{"experts_per_token": 2, "activation": "geglu", "moe_layers": [0, 2, 4, 6, 8], "normalize_top_k": false, "lr_router": 0.000242}
Below are experts of layer 6 (counted from 0) of a mixture-of-experts language model. Rows are named router (the router's row for the expert), gate (a neuron's input weights, with its number), up (a neuron's input weights, with its number) and show model dimensions 128-255. Each number is 128 + 32 x the weight over its row's rms, rounded and kept within 0 to 255.
After each expert's rows: "mostly gets" lists some tokens that are sent to it at least half of the time. This comes from a sample of Wikipedia text that the model never trained on.

# expert 6
router [148 169 140 166 151 110 151 158 109  96 131 117 166 120 148 108  91  93 147  57 117 120  96 125 137 120 143 141 119 114  83 141 105 159 149  48 138  74 152  91 141 119 164  90 126 132 149  71 154 135 133 118 132 121 130 160 134 145 126 113 113 188  65 124  62 102 201 145 148 178  79 117  89 121  90 143  99 143 106 142  59 135 110 123 132 117 135 107 137 129 112 145  93 119 118 102 129 135  98  45  96 159 112 111 200 153 145 140 122 144 121 186 186 102 112 102 117 126 198 108 130 141 100 143  99  88 107 125]
gate17 [129  99 123 104 137 153 105 119 152  74 126 142 135 212 100 114 107  92 110 107 158 107  98 117 151 157 169 136 107 110 171 158 131  48 144 113 194  70 159 119 178 160 108  54 122 101 101  77 143 139  98 107 124 129 113 170 119 147 167 185 162 174 122 124 135  13 162 116 178 137 116 139 165 177 128 134 176 113 123 130 152 149 128  89 141 157 151 161 139 148 152 152 103  96 124 101 114 151 180  95 163 103 120 194 165  85 107 132 121 131 137 168  98 111  90 154 174 169 146 159 169 125 125  93 105 110 125 129]
up17 [142 139 165  78 149  87 192 115 114 158 164 153 140  95 144 138 182 143 165 134  88 139 151 163 176 154 115 104 180 147 126 157 142 175 124 145 134 140 138 121 114 112 151 159 104  94 143 156 153 129 108 102 164 129 180 140  77 187 165  79  90  58 118 160 159 154 106  79 121 154  98 158  92  93 145 152  79 169 112  57 103 147 142 104 149  58 140 154 121 152 122 126 121 165 102 152 144 127  99 102 165 135 172  62 192 152 142  94  80 121 117 134  99 111 162 204 114 114 110  90 130  86 108 175 122  96 103 119]
mostly gets: "second ", "first ", "(", "nd ", "Best ", "First "

# expert 3
router [ 93 120 148 123 194 184 161  59  49 103 184  87 160 136 104 137 122  84 135 118 146 185  70 119 144 103 197 122  98 117 123 158 107 154 107 125 149 149 104 173 105  82 161  99  93 104 130  47 155 134 122 121 186 120  78 113 176 121  61 112 124 171  87 121  85 199 101 112 141  97 120 154 128 124  82 142 149 115 138 158  70  99 163 111 102 118 125  66 198 111 193 135 109 135 139 112 148 112  96  89 164 174 130 107 134 115 113 154  95 136 120  96 153  86 100  90 170 146 190 182 104 109 182 132 143 156 131 151]
gate4 [ 90  77  71 164  97 108 154 104  51 123 152 125 123 152 117 166  91 133  97  86  84 119 111 100 143 133 180 135 173 145 150  93 124 135 115 113 109 114 170 147 175 109  81 105 137  89  99  66 104  55 167 132 160 153 121 130 106 128  79  61 173 121 144 123 115 165 126  96  76  88 113  64 116 186  76 141 174 125  80 144 147 116 150  89 156  95 148  68 101 143 157 103  98 141 123  92 191 107 156 166 142  51 120 201 150 152 115 116  95  97 163 173  59  73 147 102 113 173 159 192 101 136 113 145 146 106  76  92]
up4 [ 67 151 160 147 118 109 159 126  89 100 161 135 144 159 121 146 112 115 181 153 183 140  91 110  92  66 130 134 104 139 105 123 114 141 177 180 139 120 145  97  90 123 115 107 110 113 174  88 129 156 207 122 215  99 118 128 138 181  77 112 137 133 124 147 136 134 163 138 137 131 122 182 128  80 126 143 155 138 169 107  80 137 132  91 138 145 146  93  90 161  99 155 142 111 185  91 131 164  89 102 115 110 146 127 111 131 130 141  98 132 115 147  98  67 176 182 133 133 182 147 178 188  74 162 197 148 113 176]
mostly gets: "ah", "u ", "ai ", "York ", "ö", "ya "

# expert 4
router [178 133 156 164  88 140 145 130 102 164 134 105 191 140 144 137 141  93 121  49 179 135 151 155 147 157 137  86  80 130 109 147 131 168 112 128 114 117 103 140 151  92  92 113 100 175 100 126 195  91 120  66 156 120  96 119 166  94 147 190 179 155 116  98 130 110 135 121  53 169  97 138 112 120  85 184 150  93 120  76 116 178 181 157 100 148 113 113 111 146 125 163 150 116 177 166 125 173 127 137  84 122 161  81 161 109 185 113  93 114 163 157 201 140 124 121 128 147 120 157 104 150 103 161  85 130 103 142]
gate17 [ 53 122 120 104 122 121 183 126  83 123 115  74 152 166 192 170 106 154 107  70 119 115  84 155 114 173 152 135 103 100 135 119 132 154 196 147 122 116 108 180 109 126  52 100 106  73 114  84  83 153  96  98 138 146 144 117  75 195 186 136 104 140 118 162 154 141 126 133 111 162 136 142 133  95  82 163  91 131  93 126  72 144 174 119 142 178  72 158 134 154  88 119 157  90 118  63  94 105 168 122  99 162 130 112 168 104 170 142 146 169 109 136 184 148 160 119 131 162 183 136  99 158 138  65  83 122 120  76]
up17 [114 162 116 146  90 127 129 112  78 116 120 106 146 144 137 122 123 147  81 113 114 126 105 128 155 147 178 105  98 123  84  72  64 105 168 115 129 166 150 199 104 109  94 182 179  85 140  83 129 140 156 114 139 187 111 125 136 155 138 127 103 176 124 144 146  95  96 179 111 172 144 117 114 134  55 152  94 142 193 141  97 166 117 125 139  91  86 157 160  95  94 103 137 210 120  81 116 175 152 134 158 190 133 142 194 147 162 117 158 206 114  43 107  91 106  98 168  48 183 111 131 180 135  98 126 112 135 144]
mostly gets: "==", "\n", "198", "\n\n", "199", "197"

# expert 5
router [144 134 180 148 157 138 179 141 123 156  80  91 135 117  88  96  65  99 142 140  98  72 157  87 125 153 132 148 144 134  76 157  50 160 130  97 171 206 132 143 145 101  91  83  77 101 145 110 122 121  95 175 123 140 108 105 162 155 102  87 136 125  97  90  72 108 132 157 111 153 104 123 151 111  92 118 113  84 173  81 107 154  95  88 123  82 184  82 121 130 132 169 105 191 127 105 123 113 125 124  93 123 146 128 102 163 150 161 157 100 121 118  93 140 134  90 168 139 123 150  74  77 102  33  95 142 151 127]
gate3 [154 152  95  39 104 167  93 156 128  89 165 147 125 138  94  51 166 105 110 146  86  86 129 173 107 105 130 191 127 165 111 150 144 121 101 130  91 130 173 147 102 141 125 152 105  88 156 152 100 141 124 113 124 108 143 134 139 134  99  91 134  90 154  84 129 156  87 148 178 135  80 135 106 132  91 135  93  83  84 119  97 101 119  96 139 130 113 127 141 101  80  86 110 111 111 100 158 117 135 187 160 154 109  99  97 121 150  84  96 118  90  94 121 177 123 158 130 165 148 153 157  89 143 117 126 165 199 147]
up3 [168 135 145  87 108 118 111  99 109 136 100 110  93 161 137 160  45  98 138 175 139 127 148 174 154 139 112 186 119 168  64 131 117 137 161 136 143 187  96 153 134 113 136 169 185 149 148 118 105 184 127 164 167  44 212 161 107 136  56 109 132 148 103 162 122 139 120 135 159 111 128 134 116 130 153 119  86  93  75 129 130 151 160 163 121  94 119  95 109 150  99 118 101 159 187  96 118 101 114  92 140 120 104 175  62 123  94 124 111 139 148 104 131 192  93 171 176 153 134 157  75 147 142 172 144 125 151 111]
mostly gets: "}", "\\", "$", "time", "round", "long"

# expert 7
router [155 122 164 193 112 154 180 109  54 138 125 142 180 142 104 120 104  91 154 136 121  94  99 165 131 119 155 163 117 132 107 151  69 193 135 140 101 112  79  81 126  75  65 134 152  84 105 117 156 119 182 132 135 127 126 129 131 123 150 101  60 157  96 134 146 126  80 227 138 115  82  99 111  95 118 136 129 103  54  66 125 146  56 140 173 178 140 133 135  79 103 153 156 140 150  88 133 105 165  96 119 112 184  91 138 143 144  89 102 113 114  95 107  85 128 145 146 126 105 118 108 121 141 125  98 132  55 145]
gate17 [175 150 150 110  37 135  93 119 109 111 156 156 148 152 109 174 180 124 161 140 160 174  95 158 148 115 139 223 104 182 103  95 119 149  59 108 130 139 165 135 155  83 149 154 146 199 174 157 153  99 119 146  89 152 142 130 109 147 118  96 146 138 161 124 140 132 134 149 113 124  80 143 174  92  98 104 157  69 100 122 129 149  70 131 169 114 102 123 127 138 111  92 110 128 180 128 156 114 116 158 183  96 191 109 144 146  87 144 112 106 152 122 111 123 139 127 168 102 131 115 173 127 183 124  97  81 119 125]
up17 [165  94  97  58 149  82 155  72 102 141 152  98  97 115  71 183 105 145  82  84 158 123 111  92  93 146 165 130 108 106 150 120 197 177 131 127 113 115 129  93 112 105 131 148 184  76 145 167 132 185 178 119 164 167 139 105 182 144  73 143 108 159 164 157  89  81 106  90 157 136 141  91 100 132 142  99 176 135 105 114 114  99 162 151 119 119 126 166 115 102 126 146 169 134 128 177 109 107 118 135 141 132 139 137 101 107  66 124 156 169 115 120 197 179 136 123  99 106 127 129  73 110 136 107  86 151 146 151]
mostly gets: "°", "′", "″", "Date ", "_{", "Coordinates"

# expert 2
router [158 167 128 180 121 124 201  97 155  82  43 116 155 108 107  56  93  89 154 136 142 119 146  95  93  62 187  89 147 120 153 171 107 129 112 113 134 177 127  59 152 116 120  87  84 179 154 140 179 115 114 175 137 177  68 145 145 135 143 156 150 153 156 144 151 197 135 141  86 168 123 124  82 155 125 149 163 153 111 121  64  86 112 170 135 119 116 118 113 163 127 107 135 177 116 169 102 135 115 143 101 170 199 109 147 160 179 125 132 136 129  86 131 152 130  99 151 232 145 160  93 171 111 102 166 148 168 119]
gate17 [107  65 168 149 126 132 130 193 141 143 162  97  98 110 132  76  81 166 119 193 124 123 156 115  80 152 107 124  97 117 204 131  95  64 116  90 148 170 115 139 135 117 109 100 146 146 149  93 115  87 119 148 165 124 142 128 152 132 163 122 127 104 120 140 163 154 123 151 204 117 134 129 130 151 144 120 201 120 102 161 102 147 173 208 103 157 113 181 152 128  47 135 147 167 132 114 118  87 160 107 187  97 123 164 123 208 140 168 108 129 162  94 184 113 127 103 161 159  56 123 125 120  99 123 161 101 156 171]
up17 [120 193  72  92 113  93 115 100 142 147 151 139 106 102 133 156 111 160 134  67 100  90 114 171 165 124 152 229 172 160 103 129 158 114 151 167 138  96 145 169 137 151 138 160  72 143  67 150 167 142 107 181 170 102 101 137 123 141 111 141 128 130 129 137  89 122 136 146 147 132  81 127  90 130 128 109 186 112 191 117 119  59  97 156 137  99 171  76 110 194 126 119 164 141 126 119  95 125 112 152 117 119 153  90  84 135 129  82 160 149 127 145 160 106  87 159 103 159 152  83  77 101 137 105 130 118 153  87]
mostly gets: "pro", "In ", "but ", "Pro", "several ", "\". "

# expert 1
router [169 171 164 107 139 101 129 171 102 125  76 127 136 158 137 129 118  85 208  88 125 155 133 147 124  71 130 112 100  76  65 138  75 116 151  89 130 130 138 100 150 159 133  75 125 139  74 108 131 120 154 116 142 127 127 148 135 131 152 136 112  71  68  98 157  90 138 110 151 183  67  76  73  83 113 171 127 111 108  67 133 161 122 157  88  77 132 128 110 154 175 190 110 200 157 126 133 148 119 149 114 158 138  91 135 145 158 129 168 178 132  60 144 127 109 111  92 124 132 128 124 150 162 155 166 108  71 144]
gate16 [116 126 203  97 108  72 127 150 140 105 143 158 128 135 117 181 150  72 179 155 145 109 114 157 150 147 128 120 123 136  97 178  95 142  78  88 140 123 114 104 156  92 130 110 158 127 110 109 118  86 125 159  81 147 164 152 147 154 194 131 116  71 117 179 113 104 142 123 168 166 100 104 149 113 152 115 229 167  90  84 126 144 133 107 135 128  99  64 155 178 145 142 118 120 103 139 193 135  63  96 143 154 140  83  89 104 121 128 156 164 111 131 137 147 105  90 135  86 104  95 116 157 121 141 200 179 174 168]
up16 [132 160  99 136 176 199 141 134 147 159  51  97 147 159 126 168  85 164  83 114 132  72  96 108 143 149 107 134 126 115  83  90 135 148 169 177 121 125 121 166 133 114 155 117 113  98 125 148 169 186  99 131 163 172 129 110  89 133  53  43 166 142 153 109 138 129 118  99 127 104 144 135  80 142  86 106  89  72 153 100 120 140 106 203  79 115 175 169  73  97 116 127 182 122 138 106  73  20 118 122  87 114 187 159 170 207 142 126 147 105 131 110 168 142 199 172 139 138 143 177 112  83 108 157 139  48 102 118]
mostly gets: "ation ", "tion ", "ations ", "tions ", "ical ", "film "

# expert 0
router [183 151 186 125 157 125 134 111 104 141 134 129 121 150 160  89  80 141 147 178 150 131 140 154 108 131 144  94  70  83 109 163 106 164  93 105 110 107 109  97  81 110 100 115  94 159 118  69 122  78  98 156 156 137  71 168 121 147  96  87 113 173 113  90 177 167 155 163  92 138 131  99 111  81 122 154 149 128  68  73 112 136 136 207 107 149 162 101 146 110 130 143 133 118 111 163 116 114 117  91 148 154 176 102 209 146 198 155  58 163  94  76 177 153  84 105 149 158 154 130 143 124 139 122  95 136 115 127]
gate4 [152  77 132 129 142  81 123 106 111 108 179 108  99 123  98  59 115 154 111  91 174 147 145 169 167 114 127 148 124 201 126 128 124 136 153 131 164 177 142 124 126 117 190 137 124 147 133 155 121  96 141 103 130 127 143 152 108  99  77 119  99 177 140 133 159 157 106 173 172 136 122 133 154 175  80 190 158  97 168 156 124 133 124  71 187 124 160 166 125 166 139  92 147 109 125 142 212 111 136  98 203 143 112 138 170 158 198 156 106 124 149 135 147  96 110 110  79 169 129 175  90 165 204 142 121 106 145 142]
up4 [173  98  97  82 138 128 174 104 171  62 109 113 114  92 114  62 128 153 102 114 136 133 141 164  98 100  51 116 120 137 108 136 112 153 117 121 125 199 193 130 141 189 105 107  70 123 152 128 148 192 134 140 121 103 141 218 130 160  65  58 106 168 117 120 139 132 159 200 152 132 135 147 120 158  85 128 110 139 142  79 126 133  80 160 140 118 131 165 102 158  86 115 143 146 135  95 151  88 141 114 155 130 181 145 150 140 138 144 146 130 190 145 136  99 108 139 183 159 144 138  94 158 223 164  97 149 126 149]
mostly gets: "John ", "Mc", "William ", "David ", "Sch", "Robert "